python train.py --n_layer=12 --n_experts=32 --d_shared_expert=0 --router_score="softmax" --balance_bias=false --lr=0.00535 --train_tokens=663400000
Below are experts of layer 2 (counted from 0) of a mixture-of-experts language model. Rows are named router (the router's row for the expert), gate (a neuron's input weights, with its number), up (a neuron's input weights, with its number) and show model dimensions 0-191. Each number is 500 + 50 x the weight over its row's rms, rounded and kept within 0 to 999. Numbers have three digits each.
After each expert's rows: a language model's description of what the expert responds to. This comes from a sample of Wikipedia text that the model never trained on.

# expert 0
router:492544541529531493439416477442433532554449542499546530546457529483432472461524543570585482522533515558468496546520485438482584445410472467476425485554505562528431605541593492457446533488449450516518591455544454546456426463481504535490489465506501422542493552414467540421576482441546402474439476595521469463414520475493453579602475497450614507485498468447503556543444537473443513566442471596503564503466535548474435501572444466452516472456572473389609560449559540521461447560563512466502438447526579473511446491525551569463481445468542461363436530455533431505523500543457573464
gate1:509526435577496488483493492564614453518494454594420513450518489492513528441563484530492531444457544478515500477434474481526466555546517532474461606551466554487564551526475534419528497531495551572526567497535471556401499558493428527474517500532562510521493497542436482416599405498473460467477522382526550511517551428445458555512546473515472501467482531484513445547482552496504455528516493500497587441533559534447505488506547527570557518495483525585455508527526533531552511486532560614424551634365503475446418558425464573551453402343492489472573560441447504618467384510451549543
up1:588541495512515537575501571487520471476471415545472505466428413529515499421462429495524477505444474517423515516417526472414456494431539501412427478526446416558498545471425609478514495482500469524521504548455505547447456559401387526465473499507444545484586483560449453513541433440478448484586587452612512585489450537536451536555434466468496539521455498504459500534452527510470458540505545475605584581461520532505523443443520498501481493383537535504463581444466480578560456430496488549579539583388551452520485573457451487550560499415515536423545611479535506549401511436542472534
gate2:389542479540468515483535554585571423489518521589528540492472456588555533512508491447461515492437526509474422517436461536399427461497473508496457509384512490509446490434458503470566525505610492486546505456462503446497514515471409568359549523531481541473510511517535390466544487546539465491453523534516553493538533445498450545413575542546487544583432447463502467520547584463521476590411549557366456552496569461462510456520445450373519517484529509579594550470460601505542480448557571534437443482400467452576524563476495567473543531451471481420466487579479465536542456438485545533
up2:611465521342554455597449490477477481443541564427440510525471539385507573456507497509467482492497495536499472524449483410547552494534603523420533511546439468413482489466508567503569471470502533485509501583487580439594573389443514481541427491478502532532513494563493499513445456494415458439525523466484504532443378565487573443518375389441441413516455523525477549503475439547573544545498431474560430495516495510559431555441538529510442550492504527439502476517563473515499480537475536415521537545602534518512513497440515461590505513485548515505455475513490505492477408568521490657
gate3:500506433500538537528543528526632545584509496470511527502431445441516508557506589489575529355494611547464467623550455519502443546496476517523492463508474497461508566506443508451390618570551492522397510448484503468563532471482611475599456556441505604504471520489519606512477616528428494456425502507570538481450499544442493457424495481569431488446566496536585489492420530420474526521513561590471513505508496520615497488523492576557547484468432468525398469459469534455412527517548489488486523573481532465581564458473494459426553524515467515467555520466530481466466474474422522566
up3:474419597503560503480506455520532478479433488471420613460420414536526592474507580412523504476412679548508484484460518533405559471496507523490536453530466490430449541358430465473538636559485486512503489577542461469564536455471557502531479471443460505507557539426498487571483505552460523507476433581544454558427505542476566467414546460541457512396582492503627449505394483491537461483481546496499524462549533574516466481493422510512519486434469490539477489493515564544462575394503483557540488448473461496464463497570548507493477487466491518513451496502576411441468396470440523473
gate4:454459463537479495508570456590475576498486483586543502532454520568480463480529429399528493505507416442468499497483543478458503450522488488501591546564364547513441447490487546467477349588508469545557494547424541505558510511497468520494569456444522463532605538563540501521497447464542426476456492513436553408456536548393435463476590509488483497600496477481561491362513594570504421527374520613509485535461491466468558444488491420494486534511515465512497571525433527623542444530435558466533490460501492598514500534486454455468503431573427516500536418526540503497586495430515491462
up4:507451508442539405492473516464436471507466470461408477490490534407546507516452540544402503444493552561532418495472433545502527565440542487462456475491636505513541489451470438522504627419530507442447486473512475516486510449415512529502425551501526509511478502413467572477481533420504555518515486483502441610599524505594588539543423452578532430399421550587433502532489402459527553398530580402563492444528471508523525573477533534479476493448526525442450425548516496412408508487583447563453545560471499417511547439540523531443466583448489455488505461497411529518471506575459469525
What it handles: Clause-opening connectives

# expert 9
router:523526535576494502416464505592501583586447461517521433539416520451547612482543528443551466506528552587500543458504522469523582474359461452478432512531507533526502537503432503467440610494461457521542548454497431461474461447492534514465442472513479589542525544458510437397417401447545450429442452522521491466549512456477420549551535460476598540461516521500483556501453576390477546435457485512492469469386457462587459437471437498544448543453563456485569488454573546448523445537537514473535433508596588409528484528499364478482478448466504471418503522578461446553537536519492502477
gate1:573406504481616462595467481533420535519571494389506516466555476426469512558596446570556563473472497465457501457466577546572543460485525563449551561354439469397451507467512429528528518509517534527446478541516443573560416459449436598504454516475498467481513470481489490558521503479493447513486506484522508493591533475531502515505424470551503482511498477476458478496475580494489442505405409503503506486426441453409379477491586510588499520408432436531467500403618586487469560451430521498499527456564508546523475551521480511442477432593417414480554496501541461580496491439489469462
up1:599505615505596467557493499537442469526556489502484482443523482508439502521574513498530582554505527524460486513494470487439586486493581514405526477431446439443479532470457456383441460514476565531390456516612516568499425438445476609591513525438509537453515533453480517611548603493500460529514481578590525485460520465429480514522408488570471501488544464475474507546473577457485412491432448586572481508482477461501447545486582480608490501408451511569487486442533530577477467533517485391512499442543599539470512514455375498515441462583436487511492496508570527512577467435514438493
gate2:448517462413426529531455489479477470487589503496401488471455438492403504461560455541592449487524591530522470500570542447581550570519495491507469479450592577513500495551505461501513552504420496513484474472514468488540624460552485482449501541497541490432469485649512580498626423472527508526547498526593511519427488515508406565463511603501505533536546390494467350436532548589509528459521446529544501514389536510601455474577549460527485513513469511479551479530463446598500521481536530452532602515600550503477553541479576480534534571443452484530498500571496613459543526532533515469
up2:522464511576531441422576430506483486564435462545474508519543540489529526537463541443407551487507538491473484482363518589546441443447568437512540504570503456467496488491476554505591423439607446512528538576458533430517522564473567577576485420486529467543529456433497475488460625454474466522507496561422530458609491522446572510590541503474533478453444633506452609547514524478517489549431651481410420403579482569406537463457487601484511497455590511517480440470482508438550502493505511529463523550479443519498456508528453423471495495547558488470522499434478508507509490530494507420
gate3:512448558490464418469531555520442527395445504526500537578500506455524464553527449446508469506445518540520580569507419502536364498389471544453501465471512555475523498551495506445442635438585490539504556402521544508499559529545462565466496395487483440419559485450568438644492438483533551489456496485469473562485523531487519567420570534446550524475531472502455434527470471528531470419491422591551509534493533577508404527570492542600490565564530549527493530552498426503528467492486480531540576430546571555570516518449471546535497446478425603539513491465510399457521573469410430504
up3:605538441562455520610559390530540473596484423522510485548497474534496504476535516485495529516503490479538428492552576420430504532514556489502532552403510431563565425396505457519501438510469522409493431543518463491549408487505481513532565526479535549543450538516487476418468539450449570429556520558473472504520439427490547455546462512420474409603491449563549521444509490472484471528563423521438449477455448412582619523435397543523421494479530513519559566499509461503487582553474479405550410465406446491540532466487474423495559488453580449542478460518565415453514421525431510487
gate4:525472436449603516480566494511440522489533498489418529545463484513586517460464502499475424542553627465557465491514505549501576497475503478514517539454500485380511535468436435485563560454496595500470520503530499520498500439488425494404483513575451523447450565628427451461466470533499568407445476516514522388427517519594492541437502485491502491562496378448441498543560523481548526572476444468534432551493495443459432516624506466529415535467462486534458522485556488491534458524521516540487544431416389519463398401617487454476476451515610477532526494526427573535465395487495519420
up4:465570520580405488530390531546593493520484539493568436453466522477420476478538545556513547513480404543421475466465506463525434511524548538456525492605457448595467485579527550509398450540552469463552546454442477467458501589548492470576505451416521533517537511447565533487550521523536459514531536451462504533549556469439579495506536471443504490422502528572517509484470494456451496373494481578500550486472516534507592382402540561479593447551492498514544570431419447545446531548449489472524467612558544553531558570442507517483491617449392503459462542477589451488477578493589492510
What it handles: Commas and T-starts

# expert 13
router:530459489442488542452443512453530478553480480540522439499576492487426628507534443417434525545510493558456524528520475444531573450406499471494428524502562495529360517506582542458448547485456447501540541429569463549471402509502529528510448448491461595545449601451540462538495553408516495473422519591485454431573546403486466555455437479487577533470532469493523560480552551505475502517492476520541460444555482410487457517409481457532599516487583475434491500524546544436449452521521619478461576481461607530472597502499472479510451452462499419450495475579541338541509523526487576538
gate1:515497471511537430448468479433440451402452516431545428531523464432547468497457540621517532507513417382549519495532517433529504521501547539516511492429468522475474451438419455464514509381538544531404513496549403570424423550539517590566524504471479543462587569460501481454514420437469429527452485486502438491599550549541527541470576571465450514549464469418562532538376513483457465570554562415441475488433449589506489497546456448477549456558501502519474481491505387428491497486411485501491562579454559505462508461574435473414449497439440459528563506476547496472609558503466505485
up1:497489486495454511491511543522442461499463456465540458482511429502526554488468470524532533494541496460455470516633483466564454402551497470442567369435499581464459512453433489469509503455546471516424547520502433489465443561579523533515473465572571578409551623551505500594525385473486446472477461545525416522492547487450434479468552503542434454566439537506580563458398530479512464525576510472454518591512452438442456435475450509445539518561540542596473450452507508468472448436514549477561521518346498585580526476503443530458494495495413520531529532517510615369516518457480598501
gate2:543512490501401500501559397518410545493443553486443462550476537439424489572519442570475463498512471408492497507571526533544477405548568535524658517472518548535485424507499424509466590417484528420447422422465502441494588486568479475431550505431465489391453485395511534465448544597543575435477453494491432498523539473462501511500501551453553482473376443524487467518540530541506423445435451508518494439513490491531424482586499443485475546497495406485447478555506436540530512568459525499544549469567428537455593443530461535496545521561554517429432557540483515583577496439422484436
up2:491570484467554560528437566534521416446640481472567454478524467611562424490502604493524558463483570631524565545425497524472478539484468456470448476506454469460489497440551575483504412580530465546565558538430506541488406538474467502598474527531525562573490508577526527590582443454519419525480526444500609574528566572500448517523405516566539517497527484450447538580441467498517535491550550437478487522573507493490623511515532533511545520513481491490542487429452522569450457474478479487518477511454542515521475485407481521563478491417421502538522428476456403414457504623549512571
gate3:603515487543512484460500516506566456518501594460524509502517471538568407589521450553510512472445515535510495509551535448503508414540495532553511588463496454586445437586508516532438483557471448428432476565441466490466386528480565519374410564466374525477514607511570442494555526509476462515626491564481600472592394454508549472503510526565557501544449574495419465542530497453463527542470621436490477543568507598514396405536477454498536468587539538518510438560519553429515534549620526500511496515419491492486499453461519463475461534517484532493487510544495478556451519549462545558
up3:540489540481530471479454560514535445560564529476491547491493471481538480612498523539540528383450583544483522520514494474538564422490544563519424500550477397459477467599460510477433607607515422451501524549443474486486508531512476494498448496563345529495519489462567393469586602455445502556592492594536588450569439447456512505533461513535516462485529549447424499505516437443513544495513627505545497470568402553481420445509516461394562503520503588547496446481550540498429574555548532516588503545457462495446530417581563470480489527531461440402526478518508491513491446534463557525
gate4:511514485469591485511548489502591457515468477529602544492589467450541533410483501459540531473486453488508504523528446528564557475528511491474512532557483473515565454562532426557476408590533444536526494607521514404376438476517491565484459477475443526418490471542417480526536470524384495398548511400590483557530499479441546521584472476425565469531535604483472547575531511509438491527578502461618526484431552574441487466406407502551489542490452420480549568528540540488483541493605481465542424516484543447551451543575525440492440541560547520554520566442456483458489561572602486473
up4:545507532444423412577424526510510529521546440517469533500456574409434481479453463511501482532460542573554461544415553522504480516510434526504553507465487493461394462457452539465526558501497469446612499494528493482487471427546520542615470532496400485556517480599422430508488469501491594521502548453500541498426531529391580500439454446471585520541456520445444517368489587389466495440428423492431378554521477543567410498478482475559577484561498494508530422428447519474465483555575541502497479568540545484509476513547499519587631519513542428498520466493561516427510521603542529515
What it handles: Copula verbs

# expert 1
router:504522587599488490452472517554502403514436472491517478497477513447430607479540550526427481470551529559471550463461552419499397453542500506458546498503473558507448468562483501439476536452467488526514583486516394560528489471499556513504519514527473526495530431503542434535519406472543425442580547598537509459619432460449454514538485496522473523444539411407472561472430534512458508512457532485504448424503511495435542410560493499488463644492613451430608611469527528513627563547514552453540462466501526495491512493508413518452473468460531384537431555422520471388514534462488445444
gate1:481494488556465429460533483524534575496450579464489540482523450503597529448428519489556524605506560513466557442489464517578497561505443477497493585590488578461557624483521421522546529572573454535512491428490453446575423599522419527588518554481550509479409527561514552469497519436523517487487568545574484495558583589509352520506533501409496507512526524558470506513510536475497468534411574481475554481525456435469589568514477501493500480419505547526525569503389474525481525586471481556545581414429509486483430444500373490467472515532451539537491559581394517453554446474519438487
up1:484466544483521592476485512475443449452502442534542460581476546538446455558512455556435463483528480549526455559549528425416526390508576533575513496495528491534451429519566567522488483441444479444444484566502495500409551384464579515481478460591498496500583477443462469471475443500543470502527448440489482474444390401509625460500497551565488458501452474486504492505479452565575504543574386476536421519475478575517479502439530534473508526582491551474467464455618502413539419446564441523459452581521424547458539537496609501596502499497601430435484474480615494549453536471591521523
gate2:506514447488510499441414512466487494486620610470464481497433497591470502540507524403468521454435498517484446570532478595547497475504621530504471404433487474526592511555529510501521517389484521481497487508547485534534556593463482536515441461495471553438569500460479440541491487494471395542541409468516484498417467528405565496451466483547485488537487502523524588526455569549563492507477469462416508602528589470504465481442476445434404448481500547579571456578471555581466526569511584422633504528531556500463482540553624551556539474522464511464581437541408557512485510465443553578
up2:463564427557512494485484533476426511510499524513475522513516514537555468574439501441423444457423498537497475535537519575528495427519446525487493447398589444434487425480471475399579497535486542466475508444473408574439551509465470586520555435437523572404542527524493515518443465546460434516538441466507527454502431557385572472556422504388530486445602550438516555518517504589514521463444522446387580571572550449462499464452496469497467542553521598545564434573490541500441603505564494513581489382452509480529482472527576486571523520572528411510536450482442452502454548473452447542
gate3:536508487487610519555528473460471511598456428537494565440479489302461514522601575513451464556508466529459504465497413408559503449476530529538551471594454537481663473428533500472495548575425451545494541596465497424445467519574512483484470477471511504520487534514430477465474517487634472513448541503409582561489529521593490484475526461550546470466549566481419470379562458448462530511551446435559489548491423516522431451499464519489492527518485548565501403442564513526467389541492522562565563467515490500522501481457518505484481534593559497536488554496453513543431458505534480577
up3:469508520576373453412373595426528417499551486503470492526551554527457530474514447544485552557470442484587444571480582490473412512470563517446511471494405479529456482483510503571464470487492488508492494451533591450506556479474586575575546463490467465509508494479436543532509450476566531576573478529574552608522575527410399517515542512519541442563511435509520585561470477502527439479529525573482557411512578415502536470499559493440548537557496506579649560475427540520475568482505428479505458579499457457433469539523521588551467557531437515551527524527567421457547526497480573448
gate4:500465522542470566495514411567513440419499493413494551558500402464470509475467483496464513494493537473543442605538487488589491445493449497498508434466579442509560453505523601552520528415377500506557482511523451524506536549430421565428406609502514489444560542497596493499585470403541523525517515511481513548523519530530436456509561512549538536408466443549509608472549509434531511608520527464478548526536542562568522500471449566480526518467456466532522521521528531508511551562504529449444496534471591574513553536475518462470410591461392536476599491619453488469539508577385622542
up4:506484520472461548506493387580563458470493429453478521518486453477506460457446472447456498529525532533539468589586500465576537467510463510517558418537605462522580384521523583537473539405416513462610462529527456535528500542446414509426451557533521455471567531546572480457604513455511535529521524492474536565516524504563469448491558490598523524443494483560495580492528513445543551633487514461465569528567526608539504485447437566445542517469501525504525511539534556518544537534498550493462493556469592531548525545411560483448446534496480506478601478625419471438510572542351578534
What it handles: Word-initial fragments, parentheses

# expert 6
router:501505523455480518443462485485615489584427538496549468534450517452496427489514549477519502505526562537521537459466474451535543438381464453459480537514470506492437434536558556477468610476445418512539582422534435547449430498496537551458418437495452466538489568511549454401538489392529394474441476575490478460488418472480491582488359453506451521461498459427520529531435559513440556475445479470517543462418489443468445618489561459474457553486558497470588561419549538474491453578529454500524434467469639523542477531515417520500476456476555483490458582394436410519538496528462538453
gate1:457531491539446511407507519474459492482466479484472497494467484335485542489506475534495529539484471451497584493537517519563480523495549537546508552582515392414488448345517512569592457463557393543451506443422498607471475520497631517522403510491611497556499547554570471502537451544534512472487460584563565506424482619470565559506458526512493447565586497438540482511548568496522534536505526498458466550445503429427494492461506405460513523560551500465482487556536487523406450511491477416468513502513432561442488494491443468491503466502579544491594334505475450478478503510529546404
up1:500489487540457507476493488522565514461535415448480424517476507443441653528532471571482538494592463406399494541466553475445469460455507637585384531478499416512620440435537484510579441509558533568470530446498543560471417481409456543513446492519532536510512600428544497514550511546596481572460527494546495554498467574371474541583466476480558467557540539425474458464525513520573564494566507532487462557454433478437473521535531360543464624504512473492540503510505508477488534422552452459486519485568446589467501496488432526482517453549456527452565503469463582497543507468481526514
gate2:527519405516530529565523551413552454443450537499488562479506526463564471548401544501443442530503479483549433513450471484458411387488530479490551473524552434449475505550580485568478551425623550528496468498545526473521505540442511576457496562546567365488531578548484489491537503565459590556573568462447616536449419529530445526492404418492443561455536483511504542492502500518455565540464463487507423522442459537514591471509416548544486492426505418528517463498477406480496406540574471490494532501448437453471554375489558459435542602467467547498511482501538570493500520476438456373
up2:470487552446486592573441556552541568501503450529472508516531482492520488488506406437603565557530524464481556546582533494488468549551470539481522559456453486509491472464448533581514554514438524459507492523572501460476501523532479452500495505449534597448508451440585539495471528515568464502381484580582408457500549462521593466508514520502515497614411461520513412512511552497572345410398515622532466392534482508429494514549557431472485436476445565461552582428493519488388470568425508501570460432496425505514513520475408522411499561514527499495588526484496431543538506560427506472
gate3:496400535544561502430634569467504491580510549509456579531491480531602481557563520542497546483499516503437493490450446548488465501528587544512508469577514413480464378569527530490519421445458516501581445528536581458502477419527425562500458460485459456523481503531447455525444446497522458430527463496519424557526514532614529492556542504525445542372499418532495542500526516557465479509472522405475489578497510539441489541434482602478478563565483531485421537459509436384468562565536459539452584461558346467532545580486525454449472463510421521512472425494473494567551504554602479449
up3:520426570448521480529460448501475471448404482451593467488451559478556516554520479424505471499485495517557474502514475451459502513543510489469418495472565544531457554491462529508427531551489510481618555534528478546542496500522461521502461529580560463537482431453443516440581434472530515582467472490583455500521469491629547465514459555496533520584456544546571498443547474506574437608459476442607507437567455526444442476506507497512563570470494362467533376541506440498575407432540580443402474484475582523500506429413441484489420555389527417468444579553507442455434477523492549558
gate4:472507500449550428492526448516458428467556643529547502562487498476577421482466462404505515483470539532530414548473440546652448530484530552546529531426484541454537596451526410453465476458463412461554575529440448460437474530536521507591491466477467509488516506562444457542551421517526510400488494528488535462529455504446500439635450519473516575511485484512490428424475475550443469456469465415438471489589490393480511510551441555505562468413526461475516497525504454466599488526497450538450462532441516492579540583510467407517443578545472622473550459533506464445488509467611539429
up4:563565520608465496491475487499400508548487531533480444534412491425463466502555560463478509498475517497514552511446439435620567524455451527534462523471550433467568516451507496461512447502381450411535579503497581421499503495510535499620514467415524492504511462499454491511497541439544542528541603542455555630501492544385401492540461506533479514399546506597532417523478555522458392527481478443497475460529617484526604539448459559529534432415454406526531501537543488454505550461432603549492475481526489477555461537550461572497424503452500537466564452517489559473587473509578513438
What it handles: Coordinating conjunctions

# expert 14
router:513520515439524562466464493573500558470478531552556427540458478467568487451510506455542471514473546523434572542476506448513567402409487468533484486500499570570461426529570528460460626458461423546532565441499444506487399463513520538535352491529452452567489557441537446540568453436551416523475463580494513513569565447513464571559471481538459513500410540505486528481474600547468543597443521483589529518415503472481537340556449471473516561496548493481610534413568548533426447597515492493483445454453524575531492507514430508432508498495558453540477495480455418527548547584539465454
gate2:548421523530493504479508585520517496489460501535493513557478560478476488529540583559472426443532576453482483515434519419534520508525540473462479505553550432483522529468507559526500431483463382425417557417553566443503528548455567535524538568495450491564431493514471521546403623547483472474495510557487553433483499556500531459480612534554564494454563438570488488471619520505480398452552498508378524396552462479504527535513529468563414430539545480497535564447464511522473509458553504418484494406483578538576522537383418465650500527425496511459518481437500567509410438551423509488
up2:489546483450482542538516372489473484480512476510451539430511481510517529478449438503500595548476385582513555485590500614492481461464415489533495475476451526493534501584483467496506547549603553624599445533460439558510456470571426474480442476543473476477579504457488525466595396451502498525523511499521437613544502485508468507517412508458453481580449544469564507550421437461522581537451502502605461605467581510497466478481458527477551559483462552521496429580527480540527518542425493579483472568503401446439486412562591544432498465598538470571463509561465413502538537476554438500
gate3:497511541504572482506487471547463525446422552453551528514537587423516467541485569543459509540480377498529438450456502417593497510591458475434449458499566506517507441519526509488432437494516481439499533506372533533439542506417437539486505505511335513492480509473491516535559489409506473507529484561477440528492393532546407490471516452332501522478509537408550439372569410561541434503468570445439526508429559519518551531488509526573564517508523432475484436579482521462593518468458553451474442518558530559482543481482500539449500594558532509416414573488514522548442487558463489457
up3:485505529538534480432518489430447514495603517553468473467460468588538552499454447482441566547530562513559508540506496570474545464441489538518506486513523478558459547542603448520600571485486479586493468475515450525472524468597489481414529399573625495559408536518442551479415475500475475573390548446462540500466510466498501467599447550605568479558520486523482520621424546619465423470448490511485454503525489542535478510557456543417475472391517529460465510534467474459401526514432489493502483497375481402462604495518538488545514348484540512543529449522520518538529486518557545425
gate4:510449415420393505417518500495506527513487521486559507430468528425480536390440533519416526509569622500475471417543556478471470465485521517409479458424446478485498477400578543515539471542557481444445529507500449550532433471489513453417387494505533580433364438577478476487508462541468370547501503510416487539492474408511494509435418496492441457465505377562390473474562465543533517411497536562457421533488515483449524473489393486493388531443526602499473546459439494471501447526521502485453434496441474451443535526450454402489513496464488495486519414476546516558453517497543457473
up4:554589478493481529479508490413495494486484447569482474521478486474515516552476547548436491506535501532557501524512538515534435561549506528550657488511516400558474468460559461513509511456531486431426584562565503494450520520389472517499574521438561518472493465413532396493503461427520463568446563479429460471470454481548489551545528598513509488385433410582357441394500542449517482477482571506435483454475535565480521558611470467436476486508511605468547566539534529428478473554457557468554516515531494413526506492519417495403578459446486593488525408485501428447466550517518387486
gate5:487557546568448475508541502554382532538474533502509549519549528583487527496507453563500508437524544481386548499600546514540543478529500547527496418508492481469535394410554524437524441400472429467515571498464550438436503506452503465577489441498484501492520440556436560542577562550479438482602466596501513421552580495398464486460543500577433557521573494458544566509507454598500445510501567484534445423562563433514528441533512564400474470431516580554538535607501494488526536381526572463488479451508444500471453540447515469621550500510468464481456623532529521520531406484521526514
up5:497462487458504541522458518444601466455528451559437503479473467513538385425508562475461472575462434503524474464428479479455435441481557528537515507572418499547494567595403483538431588582550566559432452532482447534600444489489519504466466507501479511550412573474595498500451478470547570535468534429476457558427464568505541530523463448494538554518486471457493453530528495438490557514527488463375559569458447482539540542478428487501533374529485511434484480347441453501522434605489523549471498546468635504526489531516484550401421503504422565519524461442455428455565482519432475445
What it handles: Sentence-final periods

# expert 27
router:533533497422506515476477525603605518514431480541557477499433497449413491458529506483520457536526534498487568563502506489539503462511465619483446508504475477520446557514564507494473558467459550504527554428478434486363533477475557547489442490546452435584456535511574452425621485575544452428448556505531461559508464428458586545427399489518469524445575477434532491487460523391391528551497428523516422451449498543507493581428437501483642493464484504445613450377550555442516447517538597460511509477483562507510546508539396529447451451477541462456515496411491457435492525522508510514
gate1:577496537399548453530505473536539551483535556510635476461456510499583454503517521606527502486509472515435517595550421511441486404565458513526566425580500400533466503530444451569468522484517540511510400498576503488521477452542478507442578524563613461494430525519461523492495480479552553534594491541463461510632516437513434509551478528597569455452414484544435476461493488507456489491513470504395551583581432541401518539501437387528545519439518476456525428493543476577557487467535395568538469432574450559502562449560472520539477547522477490444486506421562509483467436508476428528
up1:462550573419595487542520534537460453471500619544599426486417463478534478488528472519479475554458460426510514475621461441476555483516346556515536367561524412539489568517410374586502427426568444476470394436550471478559499531492446559509566539486462428478512471455509525436524502413508537522493476511530457537523523538495446549474483489472543596465536573567523455497502450480463527490500498533422535512636465516473565588457433419464471517442522519503529502460503464462537491501449425487554507433450434593523483422554465504487457458479396501459541485431513468462482528533485496554
gate2:468576491444530396498502496501529535506567492554497540474442584500492533478544579523573430571511615513503475475490430444474508492467510442432557519376414444494457496602576513517479497523384547462505562446439426479456490559488495493423485469433474541474508521575503497412550478441510352592491552601598600563504441485461468545538490458506565542457527490500486471443457446463519546511547540513437489549488471461536528409512553458553419402506512472447508564524544557485551558566510511410552583546551555543405479473476511430507544503585483544515503593510502428553483471469445440453
up2:518565433571497412489510503467527633479470398475520504444448640542503499478563544501485438576489451567515481445498452514439620462485512479513468495479499407484533580583567486497448468506425522483536555502424430575468413486485442466440489449485512456446435542544467544442542379482526498515525598505522566484474525443499585551599434434493496454495543504497427538507511465526443441533577556475525519550434524436505581481553578485527500522568465517510489553574501584520442502575569474449488489517569514507352542470483439395472533573469505541538479558549480417569493449578502480499
gate3:524565435438477466520466526502551351559510409525437472538538459556506449413511496542470434460461448526517475501467503575525472576494502512557493490608542553550478511517526458451502509584404549409538522463529507463548484477527486554465534528421490581509584522442397506527585442522437509504559456519446399573428582521450427518453432498526488457578380531412459476480505483479500531539541493517472527564507487550481548517505431490536591498477461456507516542459523479586506481582504583579605587540440485441462507507528470507441561528476584508556521583487552538444523558415521421633
up3:569571495509474460553499587563515480554570490534452547508464410459415517553446592451438420531439534550496457424409490519487567544444546471504508512499511510584439485480450559472466465567437490419465519505599530483462566416543565432556508517524509573493657513571426467514561479555447568515488444549439503474442571521443478497413504479473603519524461565433475510521410497513582532473532486421522504517473501569531599574460493437536562466495479433553506576490422529544486487525566455573529547520555565521507613515557489520445456492498566464541501552488521528465486597471560499625
gate4:544503535390512496559560560509479476480524542542474532395497539518447581489513536514553617436513533513471459459528517492536577509458457489380503412591493537481479545515388456493478493506450467546552477577493495422400580601511541440411511478427541486499418506489609458521502463438478513570517449517428422473526554441570463605477455407475478475394488454527569527448591515474503564511429541463587563503488470506452476528454492587531547547476616503581458494485484521535517529472488537470451508472491403601521468515563529409508508555580543557542530505500513443515489549583504444573
up4:484519577396512504504558526478506538428511515479481555451505515483495603532485493487512618430582492512510453492516483490572504495525439519397520385548562591457505547513482450529416533477429524645551453571504456511421528573497587469434540550466605507531481493458562442503520516444501534601491432532518414467608530460546479534506430422490500480371487477515520562472554549510505543527441525485529536526516482475489500534453544578576553480476601463566466479427480569545536538455493512485434484538496432478513445533560483440471506590568565602557505469486534432573509532619487425578
What it handles: Infinitive "to" and modals

# expert 22
router:490536528553527511444421470606556568507459561556574472544516529437610502460539503498428511508507545512471527514465516472539562420461510457460495485526454545503434563505586505451443624514477558509544537581504424528442502457454518545481468447501429467564480575506563462492528373447504375399475546565503472426527481561468504518616360523515487533470543493584594527519468563485495507574469451473507466472581499468448452451545451485468442432507497434521584529396536571505474494524543561479541465457448600548523569526496433492499442461445545440402499546428476391467500530539503454482
gate0:491475445427451484470475528561517515523674496486516449510549505392533385479467514450411439540562545536427472509429477523464443466421613527497525483556428558479507481511555484577493501440496472466550456439525505521439445485522502507528505497520472599461583503487535454492426600535449477523534475482568494455416558541539486546439490496561521507473474488443521536448434448545578540436567421550528560522548514574420533540495410503511524499517456492529496539514565481573442532460468460585517551542465629467480425494470584420421471503440424411477617513528439526427559489537416438531
up0:576506410518489455550542499522444560515524597463572461525587494506579440443566571393406491485498562496516475488488519489473526478516561456543486425424516569471625551409488516542477558473497462504494434490494474551538505507414410516574479470518543529409541435491478516530341523412467456589534514513497481559522533467534408509462445493475487430482463440525521519448451479518469554527470475473518619564514527603421437565544459513516632535493518468512540507493504438437530470451449507451434458503412605517418531493558522450470537576447504402460508475546501444489518442406444497463
gate1:532459555557525517576406542512533487497552461509583429541410506525492578543445483530514468411476446454456480515410461436477526511518514546487478481432451446586483492417468458559464559548459503515481483459446585499526470471492639552588500560497492460517540505475509433541510530502391499471496548562578576505469533492463496429544530517494500519527590455589472562461489481506495543559466482574461501548527594510478606433498514428444471515533521568453482431446441524469458488533549424558505484434551451563365549514462567595497552353397381513518468478537559506407532492525535445461
up1:569455579529552529547519411465510462507515378505528447523446440508485451498433402444471503560576450379475450496501521513532534504473460564493576510536479574628423535441512487553476551510502479444542522600495521554527441547372560485572455522445510477536532546556469507525550555474478559536520537492477555552479516586453575457551518578560473475508557527506505597507483386436426501440428475503476503520539517661569523527434438480539462493557523496450496526493449581500505496535505434494525560524608507510397480447524456510572529429495520509481476523418552642479446497495444475439
gate2:412399480422488470490596434510550488555496461500481471474479518467566498391536455571529455473455581522598427398515428505587482559433464461513489517558550513495554504553533511445561476561556474522479433560479477499399649448481545463472473493482546386417560514507508544469513440510440425451488481536490489449521492522568533474466542524513539425563572474444525436543498551503493519463534465460410503450517534497507427463496488417510554559452507502565382481535521474491546470529490538526567462525521553519586390543397495532511541550481405485536488428517447423514400387575501461435
up2:472456524517503468472546512568487475558494550501536578423516513482471509481512557515563414588474474525483535466512508521667462408498538502447479587530374509516506502460521501415447409520480551451417434523513468436376534593467518415555523596514448380534531534505530512469459518433533468437517594618486496577574566591486480494557562617506591467499515477505482472447470522533475480463443453434433577456543452455457445529533545426481485545520498472565431520519457447491487495648471522579521487527495565525520499513508490465494533485409381498508488509538481472464549426469529521491
gate3:502617504541449432430540462462472511477480560561537625488532501463517551622510474537514579521479471447563379548516527452508498509375508514446413538471448503435509471467481597513529450502458492543465485416521327476507503481494608433518489439480518474479565423468478505559472508482473477502487497381577575515450509460581521512547448448443464606492389431522443544422438499533536477526578496496483397463486514471523479542572510575432522512532599632524562479484464470498493513523542463494464441444484571469470510552499498493456490430579520437502469521507513397531486542500553469482
up3:507559464454331459461407458459563476504425502611511509484567493425485573451454492536499500484516412450473495478479491445439510511518543363538572498626439590430526420521484466551495525472427488489474476494435475518436488521459405480452547522540476539559535518549529550485440558519536508512501563499484492448455435440509455471501534543432495516559437460390503507454535453471358512478452535608433480478507434461489481504586520473374557525559542441430467545573391449493566427485496521529481452475474533502469526548426511569527431489490470435509488459517444493547486460527427595467
What it handles: Sentence-start pronouns